{
  "d_model": 224,
  "normalize_top_k": true,
  "vocab_size": 31460,
  "tie_embeddings": true,
  "beta1": 0.95
}
Below are experts of layer 5 (counted from 0) of a mixture-of-experts language model. Rows are named router (the router's row for the expert), up (a neuron's input weights, with its number) and show model dimensions 0-223. Each number is 500 + 50 x the weight over its row's rms, rounded and kept within 0 to 999. Numbers have three digits each.
Before each expert's rows: a language model's description of what the expert responds to; "gets" lists some tokens that make up at least twice as much of what it gets as of all text. This comes from a sample of Wikipedia text that the model never trained on. Tokens count by the router's weight.

# expert 58
Description: The or the opening table cells and phrases, and following adjectives such as original, recent, planned, new, Early.
gets: " the", " |", " The", " new", " a", "th"
router:499515510555522451575466510452465548445485506391502598459563490468524583464387607452450572579436492475519530449556427534550449457460479552495484505477546457506493577549466534542474434516528510524485487556440413423503558500509554452513521506542533515471479431482472562617500546449558444501506569422523474472448560515506466542503541555424537521429512441539573402520494562483517518517506440441517463536548538527609500430471415425453448544518566521542545470481424456506472460401578525558530444568437597576341510471465499459516570547552503520508509457482607471544471490434526534501525546549443555575561530593496448409428550484514542487564481538442468535549414590539532474521566
up0:528535453440468512517445505434572422421526559451517576534468520512592492485501460432511505540405492426555520404490476535560443467485570479540543551488483510445470464503533454460477432495383514477532576450591472471425510493478487492487508426429400491522458410637481583545501406567403503449508502573535566405470481558595576548441572486486596500475501490548604500455530545557544464542522353492492479522470471457558488437503455489563561474463594499449542516461500472536588450492560452525535404463569545509432481355527497478523417530498501453515503490467512482505574480401426554496548481453479427578456452466537440508524448518508466553452558425525519504497440475529513524544514
up1:445485529470478522543524509580539552497441504436573485474489416460507521514479485521466524545482506461545470443440348527498416461460479519443475509442520483445491584465561583546537357465478446501496531502570367492521504504483499396588569484573501496467484547483509527519474525538539483536504571497518447462529476544528512457476567504522565518501572493441490541525578470525444456506479515464479361576439488519468559488536423565468423591541478536513525455577355557437481492541559592583520476514488566609522466508570514576450565429576530595529481443535520496514439445482567473505558583438475524512504578544517495415523485489541529520431402561391508456570469436559549483433566
up2:508487515486596531444499515446454471566474471577485484497526431551545644519487477530529478528456502493440491417541445518478544440525411411469527502508527511423379502513469481414546472519534391492441524467499460569468513474410425469485474488454462449511579564454593491510543461549514539407462490454580583533506475539490466517482452548556454524476461477469491522609572461464473474521550460552524470525492541568536502609491497564528466483426475485531549456474447476539484431489482512485514446562479534604476532503348529444464528502448456557520417649465511388522521414346550501441521436501425436505475501486388525520468569550448459474506498539497537573420552481549504596510568
up3:539491452516510523595524455546524414525488559499481472572459472544443484549433508508498493500486563490472509440558454562478476426492406467428436463511536513450467487471467455510465523537476532573488562482453469419488444477500401422476405462406521552469452443590523564534470528499501567599513524545543454485467509470518508494620423527456502490453533456596499554460530457413482386555479473441500487561472509533436492401462509484463505532514445438548541518542519448595468446552405518435574413596524475563431510458401453468414563560526527516550441612511458457417483551528540419501510412488412557548492483527511523460437515361552443469563445556553487452441483426538530602475478
up4:480589381474453425455413431483427508489535503503486506456527523410504493501514582514511518609491522496407510459500496567592566540519556493530462556418454441448557470579567574463462388498513444543496510527471513538449538497479484435432479501504441523558530501560545500504475547464489514571592581476449516460482499547608468509498497477487480440463470526562507492439478494548501500536508520462545566547582551441573510483488562516431519551491564409578553418528518468498493585485608561582480579475485536544555478443477483390559429600576531482424497533488524536523487462495506489580557590564606445462568524561536580561566468510440582561541463513511505485501496405469627443538573
up5:532550558510565453470572366539460543545542461549420540552454566482521568540420463519560508503484494500457611594582404499502548465533440523535512460523536545530578406459472556526486555527435455499447531528423454472431484420462479475461504545487525486527593480466565581530441563520463393456560507469511490508415469455448525464551497443519539547489597526471524441526451458495509584495584476435505404513415578482518523525612550573454506441532499543453479474488475518423441442464478476461603434594576502564424432514501400562568490544562535478472487488537514505591518507459521544442421475490473488491403494544565525463464539426552443487499450547484503415519493593465448408533444
up6:486532540526392498401494445413455503437517473457478534496517475478513450482544425442507508482433500497524484542518473507544550462499534551445406398456464373579522530419548488573523426490524480414486606435479502539495580536490500532511593560503524486511444544513465554567475492463514446491492439488549587452499539434465567468470459486523416513402456504550503406474549489510473530501511516478535419524447488490486469467598435526510571470505491535498522404457457640546554526485494528553562534485419479522543417497496421510498487607627532486524481451550388518547485574465527473470458640507445402431466495487629417439537441505536493512457524452528550391426459488443558537498528
up7:530503425606486528498520520399586393524474511506570515473489488461527545468440493477509560530509542381497483541502396550559509433503530415535580549462447516531502510529517549519518489502512584436581428546495519512479511399501483466430611540523551544479590484498537486595470518425517461499523478540475464468473448478428528588522466443489481445474461575519455395456598456519505450464499468519415610517508537532495525399526507442485487592586508621410580481494460482478420543548503523498485530514453525571504600505573471528472581535532542607488477516501551608505472486514410463466544600480489465329515491512541469510466520440537563543530386522540510460450493445533511510572516
up8:479583453468531450530406562441512468546458508502513571558554415559505579489422469523484524489456559414552486367529458471519492490518539464488476488508573568565522497504586504577564584526518542562580451553566501572572504560501478405504565541537470549557437392506477518558482482453407538495568384510518547476467470603550387545473531525491471536486458426509473485496455515469504527486549515478534489534508497454537423464438584519524515529490519507416532408484517461447534508473537669500507475513544490574498466501466505546407475525459445649545493485484573515368549479492576513526460545508531482517488576483517479597480445588425513516433554446491624499458465497509462553494568
up9:567504428567612476434414578517482493523495491446452596597438439534483456443468504462526464430468517615543466454496496409486491482483507522472493616468539531462587521527516547589443491563539488544542419551480502506465516520480441412455519594502508445442500485606648441548426490521578474501491470518543473439494501528476430448591543537466545493587507424464501550482455448496493445463511457425534483565602504532528512457397472495446441473556554407501547372530543476554513474444562560471457433598460529449460528519536486454515453558439525544487467485495515524542461509482492546484470471525486542556447550450546487447464655494458432486432552461538447539464546461540551457397467
up10:586522498523580527493536488552561506453487527531537561505517460454470529541544400543467504538537552516409487462549472533538425522583473527559462381446517451565430566561516455538487472551506490475431513512450425485559422486468460467508543459436442476491485510477583543489518558562443548430507567548489460547517524539464512599503462544540421528477548575463555482441534461522475508459450511551558480557476504478488504521462491513560588433572574521623505505493517536514559481506439470446449485601489529528479535467498426497450529553519568533568484558627539545517439588455609522480480444510458514569448404622465515560554467495357570530583509518514533637447411441600534474435439
up11:482484527525495480521521495471537563428471433460429522512533499402506513440514450508486526578532469409470484457412497495404423417553449447511498537415502550608535524516497457462467437521529574540399497457471429455621484456507445538433513547524526575521567495565455434547590586488495531487452523529478460432499569466573568544477556510462546489516453556454572550521535514591565538372433529448598496557498440482540576570587528548546500467482538480538584564543460583520438565468453497548492498525514523491565559480544460568495565472464585489476431524476609526540500444453516514559536607507441511569503467450544587476420575482516547436531546532481608504502525441507510394508425
up12:537431488483600509513439413482560448451519560488458597541510485515566536522475524554504616472509434538464544452495512469519543513469472502504546429454547477483506481493372537588464516544553497440490614502537546500467492465516462495499443477545446544442545456487537465433499401513551521505461460524509521463523545421527536487466546587519445477557543380377445447532479434580512524565442501495563429521494480456529500454487397506417433516508455492535390570465416548432528487531455580477550364487501501490428547471529361469607610462415510456393460426507488576504477491509576473476431479563544522569410464588493463511490578515565425541471517541472539472545489495504473491495533
up13:544518490502507639440606517528449452505520484470441522387613559550463478411541547473565501471441523449560556410521451529541500453495550525504468442536548397487435471389494511536359505546477477492580410505423467523466507432492494477453408479538419481495507545435454559449548427539521434484485535540544546413479501517546400624449556507549375501514444517427488535456464501581477490510513566460506583556409512537437504457535480506474514455500476484521462470518522459494495493530576397495505425468580530515448502519487426545463474591533561505433521437495489472552440530574491479603492531477501587590533512530609471511438590511534509497496414540485487436448522552486452456505523
up14:499525519468501529478567487496543458581545457511468475528501546507516349462538449483458584553490452553532484490464413538511473471491489551490456604501588474579479423539412573484425487498559502512495610517399498483465602481468558454547553559475456506428560500407441476551470473432512472615533508473511490496378546569566488498506522485461569582474483505428531535520451506469460493635517512487474491509550512508493491563429451477573493562488511435558530557601500573556479622588488490480437506446462476649513549455457560500529482463483456468556621545482567476543500497421396481513475542490471487571509507624571407487486560518522580460494500525391503484472526521503425518488493
up15:492501520464553458539415563513497481546455456465499501523440477553560507595561519539449540483495584475536508620597469462467465497475534565504530530471502461461558502541615460499373522515538560498458554497512448443507483527499487493484482369483457447511526420482461468457535565580630440475515527466552493485447573500555561452503431451546513492464542423475418457516410586563504429482517478503453517546524599492451509435525422531568439588545521474534525533437499439519544498453481425528510409506508530463468554514576482465470534474523435464495518504603451551471376474468579377564532549583490397573449575541474473597395451573497455483537488536545595549493424468500459507516553
up16:406477522479509446498417478529435482487497436514496556493455557461533487501441460478461539473514547594489595527530390460531523488488444562465567581502555585471515446494451513583576444537486452564453507567577481496487437568486522492526560523500601618416578513520496501563525648541486506559487519396488516486431502454500469560443518506481494563496550445485509462585508553441432522533637447457458517537469484449514492516507448467477462538571472506529489522557470451525485634430525542592476528618456523581445501481402507528538467528488469500531426405597439397508576446430572544414501454533440448524472479603481400460531502511525545471527473516445492421531437462509506555515488
up17:541496554530475530488504470503544494422459467547456533540526476461542499555542450485505439474567426454423536490545450430587492429569498574449536505632414483410500411477562535462471523544435527548480463472528544595447526477489435440522556528493458470519558546535492553514477470450467441464539478491591415493477536544541480525406480453439431496534538401534505550572452480443521473466486456533527517563585482490572507544499477454505482561500412491539633426479456465555554610421511517456568572581499560455430412464516454464492510509504452555415466450472518490498468483465451391471492544501384483493519490441422520550435480472448560533511519540471452567521488601657581409497589
up18:457394478537516472415570601459550440510414403496556478496513442370518512488531512496509409551480557523553441454547469524502519626496479500540526391482492479447539556452466490537500501594497435425507532560490454563546450626484498458539515520490511526434430533569458416615474482445555615522501524518501476519461550417578504488460445506528461474505481539397423442506459568462454538464477619542548503582500512574489570504545515521538461588459446468518475530538545507504598500596457510557482473633462463512466453528501521541485509478471606587427396508492551523540514565473535460457457607481450545457553457491455492508541540498476516474504514515481538499531500564480425451531616
up19:516498515461487540530544496507519587564493445570432538496540538489573410484566463493517568519463488523570458494484458556490538485575440394475538558477494515515406519451459571474456534539568547439523590497490517402427481426425405500550493639549501457588501517508479552491521496592422495429461436471535483445545445522440500491530560481513454501530596503590427477562479552532484500528553503476497422481484518516462476599470622426526517531445470561524502578468546561441566444473539514471534505492440500534543411498535498570509520600364448462486552409593535373443455553390522477500518491502406519523451467452481463445407558532460517514565433498528410472546421512503530532491530
up20:536575477497466503457474537439429435469477432521579512500559559480543529511516521425507525467522491370491595446583394499458502503529513523474527475458535430488397545553498504557561437472488460517585464471507486510510518439536530425555496558483409557469586559506477480521487581547521468494522418478461536467529527513495402428441550430556483584514451527468517473555566485550584511559585493446352486531414416486469459535463442485488446572481479503456523574471453525490446529496526560490622557477544536610497456525666498487562444550461479477560517479588461543494554481499527585396509507453557595445537520531588558526514465535545506559491489523463589418465496567485507435584520
up21:535509481506471440501494455456467480512460493514524563505536475520458529602516425510519483505474581498588473535481373547481579537539520502513497524462585485582512586489523594488477515510511499403500430585472442604591636574508490516527594486413437435500464554483537416444526550496549477530464500549494562438574542495567513529544457449496409462475472488527482447516428486439565448451512450405518441515464440494481468544345525447420421568503489476534496462545437567453456507476494467576547536548436558459445468553505419542425571538482577416444395461558430613458493506475515466556529504409495409539556491440502498419515482523470513537484436531463542422523408530517452480542511
up22:399498564444453517494551486472499507512499552546519618481475470502501393441545412512470611555441513499492494519463523380466462501535415505577539473458491479426411486539516543456433477552525481522514479567444456516512526462483560534518476547482487501618480590539486541537501481482471544562479452417476477484425557464504507449531501503540552574401524470454493552499524440587427522417479494525550398503611457460466437432538452534562417569522537527577509477418609479423515522630433508556487547586523509482478534523488515583425559501479526536546468459530567448486523467478467494544517534530504490525576591516602464428470561504550543490417561575466459431453578531427507376497420
up23:530530472527494510495488499547456545480531464512448519400462570436533498534491513491532546461452551529565532448440529524567481510465509540500546519600462506460429423606486486452584506432491434517550440588474509524496521545382505497486449516474420597531533627583447517539458511524581565547545480477575480505558581499452473481432555531470384504484518465504503415512470526550572582563476535409537451495471521524538552549455462520467452568474483433539527546574621392460433441498577481494355567487508546490517528545530458538476485559358528563544500610486553444526505446566500502525450436470470504445445508528503462509445490496564529412492563555510538588569623462511539502435536
up24:522506419505435551534488472456515525494485485466434583538457510411548470503560567622450508522507540473458464423461457552503415586517477556542532414477476424468515525564509560552490488599446434391422538483531474473504554535460521530617405464424547469556462583531457476477468489540524492491426440487518469423529454494458446436536517507554539496536417473460502545406469430567499479544486505563584480556406485645501486528522476510489585518496482522498476507509511505476506437566471504537563455518466457576542509566552551463492516558590470399462337441608546486468558487588519555489525486497454538551434505501461469462393570581487432450492482472479495623472550518422530479445471
up25:464531445495556524532416524517544511564480586477501375520520514545540527582544442403549544555555536415548460484485487489615441554536472485589558488533432555420496543450442507497499515562453490442469599515469451446529560555549526490522492582542440522483545557518508488591466580556535500546470475486476554520449525550501429496490582556483526537515418591543520592518430509567456410544476508591464536463457544504486449493503390538512505508481564390507609463613610545372513527472439443595448508536511510423462455547487520510488473477494458462552511483403499512455500497499510528480515585440387488425496540567486575455462472528494540424500464527416510504477520356495514465518550
up26:468502571504494470511442521442452444502418545463488553502476556582531581554476474537447465425520541540550436420551452517486495480479424474475599474484514492515476549492524501516592552524474426531510565460490423560467472460445489510464478444633518593516466498421495626524580437456533497436493480474479495502454567540601593504500378519544533494486537475427507492528425502584552428517490466556499386559457488553420516420547448526545379399516505524543446454512620534526536496496499520448538479461501546582581583469513505505610477423568424440579497479609523534584528505493533520453429542534544477493516479497510468582407494528510535504543492565485593523473396533553491557443521
up27:502591643499516497470519426497524494457616531455544469529478402530461516580533459538493550526515432485553511479578491462509465512524538519444530482550567502486532463471523533457568511570516519532529585529470519431549495550545542461462437449470402403485452423494578519538517511470673550456548540471533438468588542408539522588485565504535518389437482530515497344487496407517539473462482588458452491566541457462521439453522500458482496509491583505567537517568528466505404538477587525568519536462439473506472622510439527544473520516525498492464441541491504457465522491549462518482495542514492453484512526525483597418609539421492529518478432550480547400626552484459383549494484
up28:575451546527494545526574457423576498447581484520492490506571558564494476480533473457561610457455534476573550481428565529565513505480557451446463468444522445563468508484492511530496531530519491583417438534580407522570494429497441516561552546540539461560538556434480470448453492478440407533568486498553509541499563497551546472520542586498571445460537469373488476597442494452565488522462437521497471519542474551463591615492507459597534423543497471464515520515553481512620583551498493563553546566501523466483504456440586538537504526547412494513556490511552495553460500633480454571549496537412552534517606578498492445441496497483566455480435455497546586540510446526496503604629
up29:508499509443476477525521472466629489502482404405545580519397370461443410545517512491523449411543457616429594421481451492509471514431492430506512465519521495482487527577544490572482536510482537454539595511371478520527440487521477434519532553529547480446493449476512532456470530532533464526521560437449549555500518477454490502555498530442543464587550520501488476489585510513563431538600421454452538501496577588425513497567486461491447510526626469501474530486452568550549506572465433532468462426439635527478469524424476569486554523495500507543461529629548471527546486524524525441530592485504560547444485478619426513438547545577575442564571460445440531495477455453539490535466
up30:520533471514455528480506553518543406489418417541451522482547482447607552437573500517537530495572455432520455568562513524496503533416569517521423495494538553522479505446551594491526440452394511504631461534510432508475467547556519476468395497535432538572457420436523517496473596499566490486591525577522436428515580485490487561491629452444492504546532630492508479442538515503453499492435530583529498462547465478538482457407521510457463537496514514449508493530516472536484393467469484543457470471533516429444554519554456494547498488586385565552455555477524421480445530544444465457548588525521513470570486507520425595412469379476478429618461512507550453501569435459560529503592
up31:453560499525568487546525468475494566454439424441560522534553503539398548454474439500490502609563511485390489463468452491431578539510488481518503544424409499394483457477484556510441509446478440582439481468509510438517548525474524527458534420426453481467462367493416431537442518506517459470528447493494611537527521475436547491524483434528543506425526614486525407494503360530477533463446447424478482630523576457463533500496518453521552486525532540488478555499476513550424493500517529482487506512467478517452498467534525604463600420492548498570563473545584466526427505464388606521490501441532456431415435553398537583478495498430506548490464581439431505577463526509492562426552
up32:562557508459515573549476458503536678410453426447483605504523641557470455454559446540529497509486450510467499463478472492569339458516493536447474456478549494443647452457547577489554500470456505517484518478505446535514522489524489346551570497598472542493507479480415475566494496524533430491484467455523476525518411485580473514552521461409495442577566559507569405498485439470571512524483432493505441537514484392528494450482510433410435480529553546444487460521509468572536466586458532465513413485451471484437465475468429544430492554498508442399437459470495527494542454569506519556472463506473534505531507483564413525544502461409421449506579526471445535528531524585519473519505
up33:491415502452438488468415521397614536496535566437456488570494497432449538460476483529489540556485505468658526451497420564488492506546383506578469485472433509503497531496568627474644549507520519477562535607470448475512528404477466584519455574487472534498553528487482506516460476527544510505512403429464437481565573488510488543510490373503434491486461445584520417446458466485549463505456508504490454579484483472470591443483461545575468538533475561450516463535538522533506540478445595536540479485406521524563573495463508540552507520538521532530482491511525583601410378419432490531467468505508557603538573511529487509444424487407515514522498534550490474537535572513464436545603
up34:416543500503464493437596458416533533499465390511539460443458416542513539431538487482461549546409495485496444473521428479494531461464467547543520574417445558519527491486505508540629485489537455469475499445509422402546546538531457516480504488445522368454489504636538537529557537469563467436517511475493449488511464432590468478410472594519560556602471627476466479525601476446503465495431479448483471477448437550476487556522500504396547506417526526561495463484640502482395528510519454615546475455504480478506517516599408443511536586537523575505521491402486512416503463506542523471539588557486489508443495508495534442587562530473406497494460510525437492459441536477524544525591
up35:426617491501522536410462555395376469512497476573526513524481482481552524525447503406495483514473510409529510470565499435474515598473581542521550530555519520535531425425477488536469441499507543480503443569577417584454551487429453494465459509533461481515625488551489534559509525443461469461445523412528494535534510592441458509433517613631446505430413494535394506427541539530577592418557422516472478516541448438496504464538494399459488578511471496492495550472572459489488429506552459462526499520492480556528482527506484481551427529556516440544487443456545529541448492509512488436514570471479472427503420518521583442468502628575501515596454447486581442507575560610529502509446
up36:486615470524519456430487494437530564399564379466468456492546524469561455554489498605499477495383499459597459484559402439536485523555398534475458519492417304431467545575491549487452490517478502490491452471440412440569451548419437496499429505480466452560452494541532501561566559518530499440519501469564512512562538518454565419460477479533511473468451611449502504543487512433507535454518401516448509578484502515514516456500501450564379547562560424555447501473543545499442496529485491518549490538504495535522485378510428561498535502561542519562551426412521498479590493484515410527468481518572604534422528523538473580548453516536524559511534568520480426460502480508486480519427
up37:530455466519497439495552552462459466445485471419520464452542486567529472457549586504452537520481490530491551455439476460491507495416528479454517548533444609506501438562526493539467511532554534485444508564622467498505452473487380417485532452493530415454496417510462443430535461502575530413477504473481408496471610511410515491568514515568564580516462401497540494559454564478536418448487547602561347506493482486480517540537447477531481553606390443412541524453477476531465577450576555494470473542490489573494487522465548550566534476507509401479555444612418504462560479556553464545463517471440522487603504481442539451432520496358516492487562520554508408525505514539596521471450
up38:474460436549536571543530479450482464514505460554388516439562463385543544534469627584541427536449530408521489403455472514489627568491546490508473499487557489407446509550451438547544430574506517569482496585510469467547516515421511492481398542535315577465430531509531500580585529493492543582524525518494461529461517493476574451489553459515489513542415510483546549426552622479478491566514485534530436477524447496547446526427552534579478593503445440501529503573444533533496453428523598416584483532508536521486490531532591504517461491516494520396396480560504455500499518455516505497493430593521562553485545488461522531506503530443511533455516515570515545485490568580461516557584
up39:590490475547498540531442451566455456414445400494465616508552456447585528547369543431504611447549464409542567469445444501436494520509397437495558546493511502524525448571459560587425535501482508561462560542471472529499454495444486431475570524504472545493470526489502596488524525517574424579451487439437502412517504470459479458539552515475465509535592501501424470531490530513472472475523542451438477488512462526472510424450452510540490647522501396476510460492543559454500556402442585534503545543431605597445433501483461479575536541451563596484434427484550493476415497497454560516385564476467539485490572527578523468534418544511550548514484527445462511543472444467515511580491
up40:526624556491396473503452493547450456488447510450445508498493587583508380457495465507477573476499523534517501428580474563535490408421492601570526439581516511480469482497449557536450427502538567395479522493554494569518560492405506573552495489520494516409498449500503503540439492486566547566511583549463298536459504542499497519527480459471533524460487493527487492456573476509489479567502492631451575550578497500485518514511499454602476503524427448483478466520504452504495468497487433532443492497455477577438431543513506568558511475544503537440507526662524453465441423462521467438542511555491508506486512447546458546496452518446406610584545580524531490457432514481409476461623
up41:426532457479601469440516470481450558551429521415501421479545528565556576495536562566535518458562547595601467482543492458507473447429469561517474531541478404461427519491508571439400525546443531525517532476418517531469506468474457439560518503548460474409509562497464530533422659502582476465524515500506489471486547493530473405521496616449481580528562506430438501482545437623488511527464528578412503474463513533528574537513447413529541535536508459564483467511524495510535488517554464492554526461433489501464520532480559485582495445520542569560493510480501518505632380525526401508496518619576519583542556438464492506391461368524513457497474407497491511469504503468471418442463
up42:536516531472427489540499442548533519423456442526622529468471538569516432536439466445455488489560533543483491543496431547538509462451478440425497463498509454501476515551525454476491466488510553491448449437490555491501479469442491456558575530554480501505424498507468551490564420626481541560439485500447329512453554558636562511450601493486474431405469429564549537507604506477489486474517496334490479530523542465453482552451530477521417601410452454488529519509451480422484480486591471508594454518553541489471465477511456451469467549474360497480517534468511456440496543471502382519413497445561515489498451481485415413437497505486509470497477446430533478500655493590544502452518
up43:457551512589395540495477493489547445535539505453458519468451452514483519506547543456557600415472494582472473515471506452453511418502380560568552498547493533499476414436452470542526535479512513528470436521501376488471432454482618478452359531484447446599517440418472507493480547556500469459440515446545477556528465606425597436422445483505476503514441496506486522451447479602541441583494475435558524496569558538492514477448576604535484464546499504433502562502526506420444567552567470596526561555491521481509506416564574500497461549464529405461472525429533494438487540485428442553500427512473511537425476545422466512416453556510540431475404572491520484403517476478490566550562
up44:519439452503643484509425422481430446421538430522457577516435450479540508528563575515477455443594522485493468513475474507516473466420501476500501417452436484427462545495476497450562481540493448486578494533579521535426529501500542500435388513501439476539557592547437521471448445431577385583391556574503551429478473558518486486510454444440535509472553499549509484448523568440518437452524444552325536561523508480545511582485492513487469459504555623534463451530500505499509564461555366525463476507458489599524489547544507441502562466486475556503504600445534395578490522489484457499570528512506567581490498535446555495415575556447495454491464556454549442502479508492450413478528
up45:538575464526513558550544516478525531516455433537574581549591511463495438611489488483605515437492481520496504535512416510554418508420519538480477507497495462576495561545564469433525573535442426468479558559581459505551542470444543474491430426599572511501447509354500522471481552473598421549478522450529523438586474595409471523485526455463429473465544454474508475459566536503423469526476411543540543561524483592509558479469407479446402560453491485456462531493475500405486470561452515532548486449477475578594465492481473532487626466449449406557434557530517422531477466402514515548475464491498555418542482428401462458619513525415464503503518578548482483551519463480494464514525
up46:556470549537477394578460510402501401494547487511483602476539481516508448418574583458520423497416494458529563438504536461484574428491562453515488519481512446434537469477391458485476401466453451524470458553510530449482542485560565456420586482543482476445499397553604439526504480470491542478508561435559576491532570361526492474525576517480530493522507488492422470555470510499506444460548483448534457506427561433547414546469454565532623490553413471472493549495440506548486564530531524460477484545533476525501448510434449481566434593528590562555513416465571478549452489574518525519487478536575557474468498465487462517558482592529398460541552552481491529516337548451520458513558
up47:578439503589487502610505498475518527452481458464526495503539469535543534503477518515583476537557538564523460473494434555498477453530477437463476552464504528573487471486440430459497471506530517522533617623521525486525438505464419403449515577594467494493476527574562571610551500468487476428534394493515416426528569607520525486472563474459459510529481513439508434594491511436561485473456512503430483444555447532500475469527478487446499495554378479552539450563552483489521442458514650448582532532459493404509473401442478493453575567570415545618528577465528428504570391537571528535442445408511513583554522496545484526486478462491503519499468563443602560496445512474549540462513
up48:529545525503445558551545493535497392547519480445482504586549569527471490451542437430433547422532511497542471503583421494509529522482452459495527516415507523519513476428538485531510421534509483367468510514509478503496512460494445499510548528602460529501494409521575547524480531516498591587455527449582466471446544458514454488425530550556594513541563565563536529515492434568484465455412400538505544537611523525442526450531462576483443503485575444472398442482486504490349538457444478467491452504439524514587497382430424430530585545481531542568609463576471444518573481478540413528538515485429458495499480527521427444514467384495501520562443558531503598435502452475581452505580
up49:475514512509550482510446513500606511466545492456514552525491511597580528538493479447481521497489495522473447532474465501491491456528451403514546559499487413489519369603464478539522550586530493429497478506474481484376498532481390516536471498441454451493511522514489550679486567485446541468468561529494443591556531482519557518503506446590562566535490572568538553566563473551464505555400483563400527558427506498526484518578617516568557442501532558551454485470531448454440489450525520490532425641446508565501437535529451517611506497486569539482474461515472505410540466481490473541534460454484561495584412558498340480504543550480494552497464469529505480547433539552380456437489
up50:506544446519482482414529505494425517534495453392572541481457386504583503449417564557537440547517511463491527457625500487580565449436523548514559521582592492449446429542504503494505410498470425578491606552567470534497443377418492474505526588511528548489444498446536646480483455441520475496486407515473557443492525548460483489569545578490491494409449498448522523529550516505490591506532461466458484604473538623539481508463479458455399458423536457416460465473526520571495531477495597504432474513447507522499590517542467460459554598564579425472481490450507539456531486521460440496572461590502444420526508434532543446481436484562524510539428531528456473439504504472515524582477
up51:523487515504480498456508539433612570371476517534456543446518537505544520484486584492475498475552492546500388572499521523504494530460444490515479408427504485456421516506384478499523498534595442601483466474578511545570477520432539500424485512454463571554490523477464521554512419550432533495488455539568539365486517541480530526504562532433442433554557542406400500467481543472573479483524479417530496538610508571465365533472472496444474492541494455536409474507578491514443548488461527437525515492507448610459469385576445562432509465608410503467543535498541474546476551406565436573551506349440507484489532514537505523447555484546511462509496450471413568459487513550538454506473
up52:471504520545515569564441546520515395450527448441383473487522503506607535503447508560488537589569506451494611369461415457455499506523451543551512427497535524505440466549487409534533392516601506527552486514487507493417356492565516487545512408484446494515512441430469503497495544443547611450450449473593475525532447424380422486498490538487528504492538479449495467476448531513480548444534523527535390469401518456546498458421494530528466533543533487575546537492487532466515525475474524502609517526442473568467488568468417458541549553539594527436500455412558418487511493452568542442498537432501501388432553536455530563482427490547505503543468497518488539554450404573540471573494
up53:445527498606491492621375508547495551503554554458473501595509551403448487481497482555424591538488449425509471577483456485524480522575502516495547469466434489526634525506532444460498468499529555538541512517572406521502493510535525547501587524513492560501501456451482545425540628413478519515533505506544542526417494496528467442454478514534479525463493490486476499474422552453576520483505468441507390520525454490533389450569438597525470479465571524521461455506491516467538504315550583563517473464518506465523550445404500445508420588522537592530503449515498507528574498541573569513550560438359505567424518609448568516535534480524465479466507419478454546512403521539504529450489
up54:487536471437533473465477504577593483519589557461513502493489416542604573530539482465515590527501496496531502502428442485527549494486493421426551571577469511495515506470535483484431479531532575487567574530535507444497563564500391466456403488528520463596548461572469518454481512504555492495458517567577564573500382527502522514537550499547482506543491497454518602569538418518591457533586488584500554422571596570522540469529506506488490543574494517501455484455480542535421466432424468472462376443567445456530564544561489390520656563545542534485495512502502565490445448537549622502498519495527532517523500519505404558462506464470566503529454500525597426546543424499410458580570
up55:509410548465530496531500427463559515465485484559553510506528518550518580474500460551446532569594640428493561585520421526575518528487490498464514439604541448589603575371477521596502495377521493445573448514568500492479489514481541473432470502576558478438502558502505522556520575514507572517510419499447459429626523541569446530491499422485428496473577488490532479467554434488531513449475446515526443588519487492490444548480472577530513507450600497578520477476478453478486391416525513590550513589592502554444483493463445546558481602442492456544455471590392424555493514559517502465492468443456503480510507505489429520443557468518531484485514453488565464502413427456568495458436
up56:504492449516546418499488536538424501456492503432526493511528434438506494493552411461386512448505463421472624527492466521539541560504522507468534479470421446546554395535411502423494381493503506598482515455514401434508434482578464478518449504519444512418562510484441462551555598491504599530513527527571434465506459513515531482464459488429483488549551529448538468562324494494446468564513442486491564527506494502519485437421530474576483491469542451541454539531547499529472460444501473487584494466524533493455441545543534477434522469583450455642432509425473505452510535455440577541576548518493621539441465473531601497461527352528613531523453551517483501513459588552548533459511
up57:514550568542499483538536516444516549418505429574469469443511449572530473595465413445570545457520605495526540463512446536581504446468532467543454586493457547518426484416534555543419490454412487452442521500524477538556496501542534524534511479541527573482521550453595447519487451602555484549523498562509474458559483518401469529534486592604518562408518382568483420426540608475624478490397316424547476544475474478484493528458499514496523615518482514540481542544404472510481518514517497444543536457558536528444432486506558507451586459605512526438527475453471462429525506509506500509531565444527505453489502455462473382507454475567486530491451530451486406476466515512431464543537
up58:484436465434489521523505397475497485541516545385426522397564546530466504463600479458510488406470488479549576495536526514530468428477425488506507458448485514415468507582555562474570532565476540475484495510510487495500485443510488403523465521514542519545541517407509511510405544533470398470395502520520515384604499469422532495399532584479442547572434497511517446489517503554487507475361616417491477470509566573521479514459587509476498500460437493504477588536456566444413536453493496533553494512441591482425507587518506499457536497491619386486497510565471502545627568469532564470494540503596555538534417530591515520461461411488560455503490490477441521444512444494480483452593
up59:522519578526496483461479574558588588493557515432468494517537470543463464545544539465529522516562461453574552544576435471512556495454525479470456481498512459461461459588477486470430478519534530599502384378513481510549554447450464408405544474591572584632374535534532491504525499480563570494553472512435512443530521444502605523446626515493587556488441456570504452536480549525440527455474465520452504548583554451479433414548445483482441509613510461481545574535566510520513531465518475450529468435451575529514476552467461471487448458554539518497538464535470497465567487522507455501592550566509518598608572469452486541512515359518517487461457536415526511556564486437506483489408
up60:483494489495557477576438387466591466611526539478442577565510538445510581466493482575558553470499476546559423442536483433491527563493481522408458599432561374543413555525482517438572578518385503428516427463521416514521518401525460484536548523489476500483451486548484473553543563565466530480463434447527414463472489422548596528491540479526506496468428534421537564415538459520493428425432500597446456463470524544520409517500453550522567477554531480555542492479496429530459601473425540510522498602430522510460466462476517548562545545437443459523504472506512477479500557503574605563422509530500515557515472463528458460425394499526398502402539576494480508485496452551470489514539
up61:418607540498585530506540526409526491525525524517516498478498530562543457518538513526564531507508475419510500531479424471524484457504426501594567487480530424457475513453403489503442561527516567520326461501523470545470463523448530414503505560462400437427549449497468599437535525437450513502470497484536505456457504458421550516546452532479434455471440477402565539557483529501482458515530463425530440464450511573496525401435427526493399434560460437516521579548420468574503504529481562428513435535486378514536568491550439475470561551473553577498519512466477608488499450498573477501494514460534465476480492552553428426596518505514548422395536483405497555370487472530449416591494